Experts of a small language model: vocabulary 4096, a variant of Muon for the experts.
Below are experts of layer 2 (counted from 0) of a mixture-of-experts language model. Rows are named router (the router's row for the expert), gate (a neuron's input weights, with its number), up (a neuron's input weights, with its number) and show model dimensions 80-159. Each number is 128 + 24 x the weight over its row's rms, rounded and kept within 0 to 255. Numbers have three digits each.
Before each expert's rows: "comes after" lists some tokens at least twice as common just before its tokens as in all text; "gets" lists some tokens that make up at least twice as much of what it gets as of all text. This comes from a sample of Wikipedia text that the model never trained on. Tokens count by the router's weight.

# expert 13
comes after: " | ", "1", " ", "2", "–", "| "
gets: "1", "2", "0", "3", "4", "6"
router:094097085171117157168119119146131102129102137142122121116153122123134150085177082130105114101136139104136139153094113117132134115135155121135109168126121156105145187128125148123120122071119118148111128156119152107092128134110135079126115169
gate0:142113139111142133131101109145182150143150101128123152123133091148103134156152138125119122147133115116125131111133124100130136139177144121095121112164165173115159206088131141124117165143134124102126142124109138114119104120121148078149117114
up0:113100173146088152175125173189116139114129094122097083118103119112131125132153156156172114172138162138137106155146121067134094112141104166164118153111136143107169179116143141126117169154118138109122133186121116143116135117168105113125112107
gate1:153126145136142141122112156150094149101106144121085134128143147128140126144169122157123139125134119152129055112143127100130135151155125069109134152145158151144117140152094120150175139121111140140125113128102122119155113167126111143108128123
up1:125129147133153162133119146163122110116111134117116138123128142126159096159144090141135137135120108140122073115126097143111127112171126090108166161148144151103108126137094100156172131116101113147102126107160114108148130161130115129116113126
gate2:102118137080091091098146183124082141166123114078083103146074149121134121134150160094113139144134133126141153163140140160118113126144143153098157097134140126153186139114139127158131132095139153139132120106159110136114120138087129095095117106
up2:139116141132148126170116087124151120126162149174139115131136120155088180116091092124161127097157095128144171086107083112121127156115090118145156154074093139082125104164145148116121111162169135113148107143095152104157128127162116147134134156
gate3:132123113133183171119112146193143110109066154136111135144100171122116113122110128154140158131128128138117091154167144109127082104185119115129128116143170094128130163193084131122085143104156146111127130147155156135116124099142138150099148153
up3:122154108122176148103119175115122139132117128140158172170129116100143155110142119142132133108124129151096141136168123136110076085151138104110114105114136134161175101093151121086165161123133171174158138131133125148163145140135161136102177127
gate4:164132114126106130109141107167112130156138130121138157113130110150133153111148150113106136134109131148127132106125098119118088120137093123122117116142118148117112119141131153127138116151119097098117174172110113109158144114172128128127168122
up4:120127130134141188160107145117141169137083113133128128143170127135137117173117115137155179153153086140118124131169155123099120150122133126174164107075144145152138105142129104116140096127134197086107099136153103125145105139107148141100104158
gate5:156142127173115158130145171097162091122119130132183127129148148141083136132105132119168102148144134121131133139098111129133113105149127140145125135164155144104128131118147127150142140154115107116147128132150155106132125142102132122136119114
up5:126152112152084127116126094118117116160089124165114118103142163145097148135120097108115133144146161141110126117095091115105093092113143094162158133162139126144121114123122125175108125128156126118143118132173135122108141122082179125141113145
gate6:123103110148122132096130100161142150160105099096164175127093116134158091142140140100159117113130151139114133121125121119115142108150124136123138142108103077165149127128121137103110138073138131126091159172169105160076138140086152107142106127
up6:124112143141096110154095116104104121128110159097112105099102133110125136094097091133107130135141131117132109192119121136126107137088128132141152149158156161105099095133111115107122128149134105148117159087113122086144139116187129139133126082
gate7:111137146088100099135155099152150143073141109157147153166141126117096134123139156139142117154158108137091115107116121110114138083148102052152134127147152111150148091126151084170131108141156119079121099123132135094154152169090139109132146127
up7:105126086153112106097132135140117123117157116142113119117139119100122120141106164156118099133103159104133153109113117142125202129127108136169151147151163145082148180108088117127109097074143122127116139135118136152106129127158163107063124165
gate8:080105107114153110160125101113123095125150133121156153118176120152153120119131141141131157117180139134137112139152106169088151151140153156098141159131126118124122141095131138106090161133086134128152119123136161157149144138115176062129136162
up8:117167137133148144082131112112163098134089114146109167109156132111112160132126134089116103115109095111139109132148126134114119111116146148097110151168112121122128140097117138151153151162120133136117133114151114085115139105101151116116133105
gate9:125197153130088131134086113099128131086127098102087120083150093123123139103118140169102169189177113150132099131162121090097141067164135147127132102139133123142160145106123152166154095121120111124152149101126110134125115113113162097114094134
up9:124078120134140145128137146184122115160143164115171103149092140122103146167142119124179089126096138161110176161104152169161112150100112117118144172132132140123139112148163089125083141145156156141114111165122153135160145127082076152124160095
gate10:170086104149171125085134149136076154127146137130103095097112136107133115169113135104117067076151147103139132102125196117156131096182124099077117125096132117161115131096158134150122158128119118121149170168146115151104151151158174145128159128
up10:093146128106101100096149135136142137149158185126163122123115135137133149108093098133131101094158099115129129088126103136159135166122136120140096157141122119117152123117147138111105126095122087101150148120128099132133149161122133160168139113
gate11:145154131091148124141153094138134100144095120112137128167141118150165108095158128141082116090136148113133111095121129081123160121163144111144129137160104126107144145091076126088077104112129101148126141139169115112089105137146129084148125141
up11:054116134100145150104163123094166116123124127107118130151137163138123134135143118129172129121124157113119120122154157085141092096153152123141138128117173146143129124100092131132123139108080136164110162138169114134142115192110110121152154190
gate12:170136128129115136135069105116136148143066092139147128164155151109114150168136094096110117109102128138118134158133149125110135145153146102111150075156113157095101146122114094099162106140140136130159122123144075108117160142106133127102148141
up12:105135122142126111106139082133137217156095085162123102166173153141117109164101130111127122130151091171125148110148120141120184145096145094130127087127127123132115130115148114111160155134104148150183104112129112122150131132130146101113117101
gate13:120118138120175131114122163127144112136107092148134161123111121100141150127119094111153122155146163097131142167136176169089112133141139092110098120095124133158157082134130137113186110158146093131138118097145090133177092130142151129147145149
up13:120128128153132157161082157129077142154129132129170127144158138112130105173163094113144112152180180162101146123126165149092162122093105090115140133127094129151148097115097105147142144191142136103134111137090103076116143089101163152090145116
gate14:146122150118054158137122121101179173118083121126134107154134163158135147129121137097116128096114092128151120097081115062162135139147133143157101167110152140088107142121113145143129125109139144114163166136145174106174151148101109108120085127
up14:115165127112058134136069117101165092101116170178152129105148115117148098152105119139106109138113116121148145104098132095157142114148131121151121096092160136122130139118089136137147117099144146118179165129120181134128127118119095162107094167
gate15:125130103138086129154115151133105097087136099107093125131128141103102120127081117132150120115151138166148164118139127135119117146105137120139085126137122092116147146106080154139074139141107114118107111140141093172102158080172177087112103114
up15:119136085120120123098134115155126155145136142092134103140125091140134150133091147104096122131140093089132146096123128144139137120151104176115140155114107148168080106123125097062162097148146129127120166120131147099147107164107088157159167127
gate16:108133143167148145050114144139097171138129091091159141135148207119108122151143131148125109148143142186135110078143151137167142127098106100138131152129160139094130139118091115106163132102155127163076130134091148129121116098143134117128134105
up16:135112151088142165147053118119128126113119140141070139102160099112121130130138133131140130108121158117151115139132194140112144124132111129136160211129103124125106147124138132143116114154098118129140062120144118135095098130122128137125159132
gate17:165138147100139131121109145119068120139124157116145154119112139146132111187128136158077154157166150118103119139095147130099164166153101114167144122119123122119152110150077136118105095123134190107150107102196147137133124152111080114159127109
up17:055127103108107121106137098132140117143167132144090130121079162117116113128078127109168115127110116137169127168152114150104110150122155148116129133157154054098136155112126168134147142111098121130129148148104103128148170138152117130149174080
gate18:114105138180119135114106100132116123089169176127127120130120117190110094129157140125161133106128159099074087104149132097110098094101135107167162154157121159124114177151111164094064106090107118108136176101140128138140105094127125149124127103
up18:172136138080157128122166123087147111164074112130170133141119147117108124111126132134107092177128139138137164139134101123130121160152123117091093145143156111136121080104138106178140154142125136160112104185130125123144168173141156097123156129
gate19:158181136120141110137101105109146152134116169120096147145130135147098123154149091103100149156115152130126121159109123042113150132106145152195100179126139170113160088134137105121105114149163140135153119138116140129131096136072120167099116153
up19:144196134141103142141093130120122166159115147134093147152146118136149111143133095133082141122112108170143142145093123095072165142130158127202120169172126156149144096140117113127097150137161142128187130112158128150133109177111124137156139179

# expert 11
comes after: "\n", "\n\n", "-", "0", "3", "4"
gets: " |", ":", "-", ")", " |  |", ";"
router:130117174107116135127097175119171146174138163130137120150162128130133134086125157124142096137144105136127139152116165092164097123114148124147116095087135113154084090172140097158142158113121112126149140133133123120157113144117095135110145090
gate0:175132126125149144107173177139125079117121132173153116126109180105146123138122140136116128132138148194116075121121113106154168083116107083135119098125110098110070149132113130113099105091115122161127124082110134135117098135134122126146085126
up0:129168126119144126142134171134124097120134150178146120158121120164115121172115159123139158125149080126135126119112095144135128107141139134135131132134124136121121144156081173149168111165117149145159107163108135114130141139114126115121166098
gate1:076151112138130116133131087146133132158122175167134132102127123081095086102149163142133106127079109189102100161146125131095121132099136134113141147134142170148099121126154103133152133072105115127145145094167126121085074156114148127187117075
up1:138084129113143137133152144193072146166127119133101161128131112157156106123100157112150156133149095137107112125150102110138115153162156129110141164125140080136172149159136160153104106141143128138113129123139164135146150140095141151082140134
gate2:151112168157130108120154146158097078183090153114131130117088093138136144148139146125186145099141131106093131098097117100123141098145144111122119134115091124095131131103108099081155113122106105147158166085150119115140151128124133141104051121
up2:130141117140087155183103136095183148090130097133126099119137142124152136111113109161127115140094123126151099138122170198152132134092136148125127122087174118165183123156106123142106138147117122088132096135092122134092089094164093105174133121
gate3:158130161113107109117129135157098188156129160116092142170113117093097064077133097140073148105130151136134140157130124090156129136126141108159156131125098104134148084172144132110092158131148142116113184150109158122107154121152101085119148156
up3:103110193111118109114122148147119162126091122106105154083128106147153111149115123157166117136135154151128157116165116099095126158149098155165167134147112128114136137126113163151069139173170167120129100120144093148120178142098164106132144145
gate4:082148154132134150111117134087121110126145156113166101108134132133136139097123128135114139122114136157134138147184116122078131130114108154156148103157133148136106131106149155140118097150148158104076124187112132097059124096190130071169121135
up4:097127133137108156118139146146110056131123141092121137117138137125149134094148147150148161143105138185092146164169136110111108119102137114108119095129165141171127127113126148125163075156139151103104148155128126132075122130155124123142128133
gate5:136095109126151144115091124118139116106128154139149089139149170135182128153099145142136106134104138143087128110123140132140112101151119137125153112111158123139083149079124129116076100154080133118127133104157171101124107111087113135107108103
up5:088162160126138111115154118118125089106112142121115095144085137135129119141103117158122131156144153146095127123136111113111098136118140137142122142131145126145117117162183164186128150135119154120165122125111084132085097135154124176148130079
gate6:147148129120096129111163096158179060091124158100152116127105068100162151112161144161120107110111145141118136096146132176114124139130140161174115115157204140108136171149136111139135132122143119090139119136107081134117143091155121075119115148
up6:102131141141181119106095128066111129120137094107113096122100187130098105106069139120169117127130080098159080114074127111137124167130127137089134086169101056158149150113110136114126154141132112156150154141133137134136107121155129159128106114
gate7:157122109156155118098144166148157135161125164145112137155126111110130091115118085101130158128097168152109148107106103130137156133113170125134112100142099105104182134102129144134150113102150133180134158104147126160133164175127129098129146141
up7:123153121116117158110116111134141103136163107100129111138126116137150100084153145090145166165115147126084107113161107128104157115164116131153171133146146160121152117125119129115137118128099145171089188128115133155133083100084099129149116142
gate8:169122155134128113123147110145179147130155092128114136138113141119113099134090119157116139131124136095176103082149169098152132110120113136151097180105139139124127101174138158152104103126117114134107147122120106141115130115156127158159126085
up8:162140144109128133174134114114103112097126121139128137157112117120187117148115120107125116143165139147107137126156109144151180122159118163136120150069112089089135091046075079153168145118136146159141164147117148127159099136112121134124138144
gate9:100150115128105116170150104132131135173116166152114137163104060107120152109166135131142139108151161147152137159127161123131123130115110146168144110125085156122131120077114106155134102111145148111085130105143176163151109131059178147172140092
up9:102119085118100117178174164108155122150132101144147170153093101141127130118151132135142154177140146155151144110132110108171124144134117129149141172123122107099097137124122099110106150136149131110119112084117084145147125085107153129130116097
gate10:103169150169106178122138137140097148137090153098090119144132134076146148096182112101113177073115110145143123157133129096139113143100130115145093126134110108135132097124092144069125118132088134095130123159129137129153140113127129095156147108
up10:111111166139125146118089079128128164141115139076136130114112142135109144104137125146068130083139157186102172134129136128155105142105140170105151140166167134139147118146119161134116119098145183145121140139146097137084090138127126176092156092
gate11:105145130140113138091133161108135153146127155136114137130105154129158104139130084133154133096103126146136100136138131142134129111138118120139104106122107066162153166110109142125114139165139097142128141166108186116154167110093138139111137111
up11:115100108128177138050118152129173147123117147113130156152125119088125137162106114145127150086068127139121140137094148133147118124139103132154132094148122077144108120125112133127085136113106124127081146104132129124118113120109154157158096127
gate12:168110152110143101123103136134093146111102108116149207142110096152119125142117155115156111094139150145115113094118152125165148143129135111159089147175097135124120139141117129134106168129109116121172137092158125145092151135174099142090101148
up12:094155134087081143130126115141126127181099055135120112117115122103160130153160127147145134077140151145139134127150086149135110149140154099092146108159110171113134089080072166127133112113147084086058137131098130149117117145131099163161127116
gate13:117156104127119137121129144126141128108139112158103088170122101114094124119150077122087137134126142108120143138135136130123155155122139140120156140099094169118143125128119138149123091128158123120099114167093099112138111131127154152119104153
up13:124168151158152112117149123129117167152131130147133151132125105091142126131135145135151147146133140101135115096128121093112164149143105128118119133048071150117153122108133141140134154115136147120109145125113124124174135143122138126133175181
gate14:131123147121067086117073176141124181155122108175133120148106173133160124171096125108148108147118094131109141141129164129097139100111128123151116133122135121102119109138126077125124144152126114132153087152125116125120083137097147134138086109
up14:127109143115179120077121121160107117139093139120126145110117106169169117182099120122096089087119120162133114141126150164128112104123107091117096097139139092131096132149153141143192126116121145122149091110126083112137146171155160123119111136
gate15:126159115143117111136122129130133138131137135155129090105133113068121153069138132114140111108143119111126145087090116109105150159102119143095148109113144132128127119116154118159144112149086127131098154135114108129158114128118119138177164093
up15:114160110106147152106147143126127150171125132151085134072128174146132105172112150147160141139167150131128130126150091115120131127116138116125118155084112159158139136089096104147112165119164135136169124130109120120128077119136150079114110107
gate16:153135157100115127132092135138128118097176127065139092110162145120109092142118116134140119081146140131157160094101125159105130137160142167128116134160127131142108148116117113145112153137123104140120088124131115124148094108122102108147135147
up16:151104120131150101134150156110190163164164114117090189147128138082136139123089129119135147105108160137110152094144152125111141150169127150106106137119146119111111127112126150132136144131106141134119115140091120138134090122131114118143127149
gate17:171101160179172153128184157141089131165107137095110133117101106101179129184135128149146137131119125144094149150137112110094098144174126159159147113143137127142132100166119138119117080132095135126124131157125132125135115162142190132152124119
up17:116125110167132152149144134134129097111115121159107123134115159102118082135114096123085165114151132120155137138088130085150145133116126098118056151126134126120128129139120139159091142143131103097085109144149117085140154136189128105121157157
gate18:076122139134140129164102138139115125142105140154101141081115132159106158105111151135100120101143159158155116158105159072126138122136117136113158100110111132093094120139145104161140138074141121133157141127099133134128150132167152134103102105
up18:121165099141097135156169122133110121110136130125144142130087144086131094133145121164160117147141128141108153123118109121155171095087141136137118111145140112131108116121111128082115103170148086147081099127116122137137098054114115153106161130
gate19:108155187084118185096135167146126116113130161128092195129131127122121151114092151135109141104139119164111110118129096144141110136118116136147114136112126114146150129106094136106101125140115092086122126097120127106092144130176116135143139100
up19:131155119140118095140126114114105140098129109112161118113138146123125130105152140122128119103132124143129119121110147133091135179138113115112168121135125112117118121108154148128127159119176119155127145144108104090141116080092154144084120119

# expert 5
comes after: "\n", " |", ")", ".", "\n\n", " |  |"
gets: "\n", "\n\n", " S", " M", " L", " R"
router:093108130135088094102145105110132136142117151119127093109100114177096137135101138141154163190134123120152110112094112145134123118126121128130104139162152131155164096113144131137081086112120115135123152159144158114126144153165160127157116127
gate0:121178124112134131163143158113126139119046131165123141131167093120122130095125126131107124122123144101124113095147133127098076113109124109148152140108137142137119130152140126083051140114103118158097141156137150127132100154098094119144119110
up0:106135125133116153123089153124156124132120137092124127143156095147147114148121102121124142136093139172154136146128108138089150114178143135133136131149108138104109189114132130150100142117135123139115130169134172129143190127086167098132131162
gate1:149144119159129121144119127113136114130151128150116111097143133104136119098145154130116139151087126121096124133074117129130125149119114156155154153161114098106146121075118113157128147124136142115121118119182133098137141136129116094169146136
up1:152100100160142153142129135095124112157134106133124098120122132102118152115126156137128170136092162133108132106119135162111102128127111138123163135144160085117169135098125128139115123151093171128134124140163136136144108141126100106173114159
gate2:103114145167112108112048131156117150157131130129073104131084136120107141108118114167170123164137187127101148125088109126100138130149120125133150134092118151139114109115146159168107135116122128121104120114155104127112129117099164114169087125
up2:132134130122087123124154104086086127112132144151146154125105144108093124074117137123108096122108114140091108111126151112119118173142159107154114102147175145096139140126105126086141151104166096109139134173144109098161101153132136114121168096
gate3:119139154138112110132131154138117151153166136134133122162148135146154130135093128117142115120057143125150165126104121117147137140149133099164154128111126182116099128098121142139106126112093135103157133152122098158117144133093164138108177154
up3:103148128105109169117138134124156127154105105152103119155088113161153107148132136094144149132122131134105120146182152145144129099128144115121147122152163089160153108110148137142140127163156136159141155097149099085128152195142120089134116123
gate4:125129132139117148100130125163179127092160122155133126139166094115131091137143092112104127155099158149146113120140137125094179146152144151112127124230132122129168121110067102142099102156124151146140102158157133128129161154129156144148187152
up4:107121142139130161096126107121209142106129147123105134118173111102127124113109121176090112128121167134160111136138159109128165141122133169108125142202137120149147113145087158096124134163130160124124108119135110130137180121134146162149151102
gate5:105116155149160156135092144119118130135115136115109096160098114075118162117122142139092138119105163106174145140132149137108131126136112120149148154166107106140171140140135115114136167087132177117094137056119162127074142132128174159132113137
up5:130113145187134114139122121115093124129142083126079110092140119113094109118089121145140167130132141124150154132116093109105128144148138130123102128116090151158152080084111129099115106120097127057093144135130187163146102136134120122113148122
gate6:125184111135134103157138161153151135128113144167115132133091158132118153156093103161139115132122107082138120141097140174120129126129147097089094115140110117149134117098113134186152072090170105123146135141158136114129080133143142104107135130
up6:149158117154156121150121123147114072117134130156160130114100150122080156150107100105149154111123071092134137094099134162158105129124136112141139151100114178171123146086105100150128119161106112127138097143146110142098099110161111129146160122
gate7:118139139125096154140118140118096146115117098123116135128118125114142163126136088119131167140147143148157122123130099132100123159153112156117127103151161106156154114110125156147087158132129102122114138136129162179138154167151122101121064152
up7:162097132105163158125126131126143102114110142117110119156117166065143128144119131121121093107124095147131129169138137102143105136117128106058148136166075111136119150135099145125110126116118152121146147135158117140130119136098155122113103088
gate8:166111101138130125117174157102123172159070120108129073166098126080127137117079109153137107099154113135122140173107137128125149123132148119139095147140135111130120085102154142152122140133166131138177113114068138112133173151141135105130129139
up8:111127130116122157141122137099158156127121164132099135132112134148079136148096068107115139130116111107108128075127130130126128115111085131121135123074098132116126133119143149071129132162126124089109125157160154100172116126120122122109097094
gate9:166117169128117122142133115116160139166158119113101154105100130124156102183152156143174149156122110130142153149095139120074151159178179107153115126138146115147144159180146136149149094165109148136166143144150145160171160114105155146143151154
up9:147076119126145145149103108139150107089183140101146172110138121132164181144152140098141130114098125119126122182138143121172110162110159080097132135143155102126106143164113113132171083145130151144128127162123152135160156125148110117142150122
gate10:090170109128105107105137114133145153109120142128134152140136109167089120144121151102120128106127158130174147135098153114136122162132138150094113141162114126156147181155150146078081153127107142089113121140109130179128205141181132152137151102
up10:139117126131143127175141154126082124108115145155143134134117153132137145137120097168097120114138096089144106142147153160142126105105155104128105110136161118152132107133090128131153114107126098151161133141127148094134094087112105113152137179
gate11:139130100134087133132152135106151139124070124122160133065090073102105137149122119113143130110084162144116106091126139115147108166094129137121177107093118140093128147102116089109094078163109088118117139136129134115096129154116119155088135155
up11:163132106130132128116153162154128134091095116060110086149137108134126152119124128118119139143140106114125137113128158123119136142107122131170123125056133112131145131122138111179106117110087098121154117142160127081113099124155124112122142108
gate12:157124134130131163090145132131102118084148145158169139117143124139119092111088153139091159113113135130141166147111157123127171071182130158109171118147125132120174149135104113131148109132102126112125146113147114115083144151144137144187093130
up12:097119158134122098145122130114130118140122149120111126128142127132102139112112062130126088096119097109121113114163101138135134170146098140182146119103129176128109126114129148127071138117163103097142124114148116109127158144125150115081157113
gate13:120160127145120073135140131152185147100157074154141112141163143102145107098133118112190137123163083156089126114120113168117146097113138138146129139139163128124192120098169086118131107085126094106138138127157130141134159124140081118157150165
up13:117122142162131088116138122083112119131153139169131161137115155133174079114122163158175119131122123141107126107134118147116078129113120121107130131112133091115144147157151121121140125119103127116101133181145132149138153105154123123156118216
gate14:121156161121112119117167111102091162171138151161116111153113106128120142102119147125114131121155108142107105129145116122114111119097136131161152141099124135118114147124122120080114115133159145132168133182165147124156130141160157127151095094
up14:161140151120127148119143128127141136133158147137127158153100074094148165121157140115124159151113136158185081134129122111127164157109160154151172114147141132161149128112134135101097127081109091133115138171108154095158158119119155088127133118
gate15:155118122142137145129111101128095108147124122106070132141150100122088144116102131100093133087074146148164149122147120108138149130120151126132102132118088105112126166133142106109113109120118204092133119115191134137111151138145113080116093139
up15:154100145122169138121113112113091165106125130095090125147129127152116145116101136101118129108117163143141130105121114124130128154133184147150097145151120128117132146124147114146068138110120172085129144116166130098066123105183138121107132124
gate16:115115174138127080137116176127116135092118153123104123104117129149142115132127142105122140089106146150139109117155094130129202120107161124124135101131114145162145156134113087121146087119120108155128149168124151114130132128122155128143145135
up16:105154081133140128115152095094152138141137141104145081137169140122097164114108106139158118158139110100092100126118164110117091110157100171109124116120130157100110112114175183153100162082110138124103096128134093191147127158097135173147162096
gate17:135110127129128093133125058142128099133148087131152177099148109129125135124145113113121086126152193137090137153118125124118089129096112145156157122119158132160117114095108136149125129121153165158164101085139074137109108152112139096112100148
up17:148112075109119122166117127121121093161124111126118163167117087139142176100123099112133134123124168071130132127109109126144125122095120154125085130119145149106105111095158148109127162099133155105138088103129120115082119103093097096131082123
gate18:134119103148164100148146126120119159163129150102118078097138123159084098087119111116160138098125110081194127144125123159093156144163123091099111163114118126120104143156128136073157130129151145124150112160153117129163161159117171121161150174
up18:153081133140188171164077124135121123139120141076104132123151150069159118148106139117133131154128110148148132152152064119105155176116169144173095111096112105097117110160116123188120107141132153118151086153164073123136107097141101126150143137
gate19:132112170106173132139177146120114139103120117086136126113109143148119116098130104144154139118114091117137115105091097148128130129148090115126148154160114106133182147115093149132109175121139130094136159182130150114110120100094150106129167117
up19:137124120106157162131157141115135102109136150138103177109128087133169166158121116106169157126086149119111134132146138144128108107165119136102129091174110161118080124099129104148093115149107123190096133106111099166129155109151115130146131149

# expert 0
comes after: "0", "1", "\n", "3", "4", "6"
gets: " | ", ",", " ", " (", "–", ", "
router:141152140145140063159168120151113140136144139132113124115128108101154122118115113143143110100163163147133117142119161166117130118170152119136076089136139108137146123149146105131144118167154115103126141136104149142106153105090127121160133089
gate0:122099124137125156132096122117121080137095166118113125156119139128126148139121158117087113129111120135184137102125141155100127121058117098129142151107148127164143133111133087110119102139123138130166125149123118105073123092068114133108171148
up0:119119165086136122071103121157125146100135130117143106102118128153166104188143144151107128143155147169149083137130118112126122117108145138152108152115151114065098115116103135179144115149174155144137135126146168113154162046116082154148125148
gate1:104071154175155126158151059159108127145113150149133113150151069126163159121121188144127117130117152150119124146143145096114122126158113177144130082180156136117108134136116125156115083116093175111147156145133079100124121123115147109135133113
up1:161147106097117148146114127127104161114132106148124122105115158119132121117130088129115152099154110104125180151109121157150144180112158111094132166094137149134160133132107130175134147119157122144105144086108093184188145115114122154085164168
gate2:117158116063124141157066087131112113114137151142126141157106073106114185123097136149134160101115151146149177114113135143142166131135118126158161119135123128122127104124142102154160110126140175150102158088125144113103144098117123112110141106
up2:138140169157101119120132076160149116139093097061111130127156153138155108107121113138126143124171117113135134154125106119170112129128144136110106158098104129129101156097144118170151145105122088132160133125107146124117133148104127123134129113
gate3:113106158161115097141141088124132191138153152117167111108123119127186126120129128105117092120143142112099162118123103121113121161117175142132165123125135127139078152171132168133135165149136189129092119098155130153140154123149129115132121136
up3:112121152151116106109139138132115138126158121158149107120107116165155128105120130143103096122106138127163168144126151142086170119118159123098159134151090075131113161144075118103153155141092166155128132123149111102147156121113161131096149124
gate4:115113110121162121097146149120124125174144096085140105174126078148124134128128120146104161122137082108140147141111067153157126086155122161131083168156139131081104136175137177126107121140156150158122114131171112126107127116165106138150156102
up4:086119138142166105109164141124155135142125111119124107153142079170141138106119129133123181133129119104113151100152102184153139114163163175108088170166158128084151114148122131148105117128146112136133119153098171114144120111128143120147103090
gate5:154170138110116144137125088121153112088146152128109135147152163106103095110105107087114118145147096116143132120102120114174113105101131147129127167115155118145112123164130114127125120116121142104129080134119124151107085101123149153135108148
up5:142128147117133087109155120084144169101083087100113150146120174123125123124109179146124153126116091108137143112135109107113082115157116137143095108110079129130106133119076111154070164090096124152098163149134148107132099141166131169151060121
gate6:128143138140149120167129124140090085136102131095166122107148157133150087108113112101115170094083142119114086137134139107145161128188124159086139117076108128112156122167109153158172122119153146138089137117134149128116145137140110104157159129
up6:151126103097121159104128164144116141088125119129102122117127097113128132134125150159120113110137111165093128123134135138092085129110135125156104128139148157123073100122135117092127148133130129139149151142080136131149151150095101177119186156
gate7:090161142137110075114114157093150163132145130117126144112105113170141109139103122118142081153165137120099151143129128135095197129134098115147135102155134095092139118123100114164165135075145149135148128155125125135120107136073132145123100079
up7:166090135146171174149185087167105116106131138138110114142153122113100121106146111124136160119104115107097132116149123113150065121157147126115106164090107149172150130131139132103116176135123129149117136095116147134129136124200123120165152176
gate8:121093163074126120158129115172135147135163143099115145126160128118171136176110165119174137143145113137088106147179157106124111146146110092146122155110131119114126182122149135162127100121075117151112128157126142138114160163143095148157139132
up8:158128158078105111100134175127107110112137140101093120116147133104134105165142124139121159124164108108141168119171152145125129130119137130127117170142163141128154139143105121129168100112092141131127127164121120111093131159120085111104162136
gate9:105123131130126130112148158154149119135138152116172076142120101135154145167141119094170157161121090147151166193112139160140132097146121154145132102063123109146124122112119128121044134111139129158122153129179120151098109085133091154135110115
up9:111116125064101128136109087127120136101167154104128134125120121124148107108139148119129144177143093126150119116131138141144177097134129121152137148112097090103084145134067145197127079114158108155143187107145141152138100136083070157135123123
gate10:099077090121078117154123112122120121139124124099120120104103164165149120169180096116134155151114142108173138082088130131149117137106148094115134140124132189160098100160154152156156125129138167090108082093116132129115110116140142103109130110
up10:135137143127184151161110100117127122107120161129105102179148107090172149091141106097149126155106153125102171151154145101128167153112099158130164127134134129135109144133157052144096182110105117119127149087114094127136153141108120149134135154
gate11:137101123134122143107142116160113139133109128123116098122096122158138134147140115148124169124135161125110132130107110154141117134123091106142127100141104104147152147142079137103113124110107088106171116148154118131139157126137126151101125100
up11:164098139140116088103133117153089127117120127103111155126114139116143117122111113134162142147122167131119115140152123150101108116145142099142105129111128102138149154133114156163153126071127100149098155131201123147119120122135107118136100084
gate12:122127112099148109176114103153152158135094122149178091118147090125150154096145129126107163133098102146139108128128152124131163153141116124132183164121145175162098176127096135097126089108138148150114133127167135160097097103170129119143097106
up12:128136127122143105117125115133096139115125118144144080143116127128099101141101168085118120107120132160149127116119105152086114136071080101134179098173090137091197138133167116117141158134128113147110173099141122130152106128108146169150110094
gate13:079170107148092146119118131115191136119121125141119105158097114120123095107150128128149118091113115120158104139159114113093167150164103152135095127158113142097115121148158100082070140131126158061071098167156119157122107149142149129131152125
up13:189067168127135100113144122145152154152126122067156148099131140142090105143130147101121108172159130126096126106134129128129098141087159134121162118073126116134078128183127119158128149134108111181116167109107141148153133127145144147132152127
gate14:132090146122132156146154106129123142125172156099139059088093121145126086124083099103046137128097115107147131124071106150115083175153119103125069146150146120129184139126124147146142057101160130154118075152172117145131082111096124112096122112
up14:135095138100127158140122142085173148158150152073111144137124148122102130150090106133084151138146102144092154076096111132108096146110132146090118146117109145148125124139138178162155123112129118158159116155122112153131105161118104135113081138
gate15:115128152125094124089132148151105125124148145154095138102152113067187109136180110095114110141102117137127139134110157148129083113133125106118124115124133166160123107139068151097117127105160177155128087173146116100132104134140106128115125129
up15:080144156095106166150092131193091128156113148111152132125131135106116143111121144123171109126180109159080151160143154106119140121098144138161154154103096118124134121134158105129132081130120114099097158119126154107112133124136139171153118114
gate16:131170113135129127150126122145118111129154142180134155142195127146157122118143151117125104166142082126110171181083105131130153183129098061126126103118141147086161166138160092140150098143158141114094138131107128107114162145082110119129125167
up16:069122132140135154098066125129171138118170112127130139117102151118138083154107142152156127150113164160130101136115117080165110102124123141145150108156081120111158117121137134167159119137080162121134120149102127137133138120193129058110109149
gate17:152127111126131109149184137151160130106136132154168149099113142133115167131106158087121117074063075116117137115141118187140121175141129101135120148139101122168150115113154173106154111120150172124132131166095113156142138157193116117146106129
up17:145158132126124112126158143151114108099152135146152135095103145124125149098134113077089105076088122131107144106145088177145089161119145108128137120120133097143107133152150147089132148132112138158112135116128084127133137159192120119126102135
gate18:162142150139117144129164162127134141125127180118158158167161107124191131136151125144133109128091148073128136153096173154173133158122139158159089105145128087116112120165152122093110100112143098141126084117098104101094101098137133134108158118
up18:146120137109093118122154129135127113148140150146137140125126134121119145119103140122130122087106107087141112131090110179155126169163150142137073086123146128128145178113143138119128128135132078104176089123103089103095126144129152121112145108
gate19:130129122146140106125141119147098183145187085116091109157150134105135139191075082165131145197126176128145135115120083139081140141119172120137103143092064112128131148130126098130184096063131126104102134108144097144134131116077156131163123125
up19:111141148112129100151107161133111134125104190137164120127102120162102092119132157167143117151079116133116128134115143107173145152140091142146136136156099107155131131124141132103118108163101104145131126085137117108122121081139117096081101116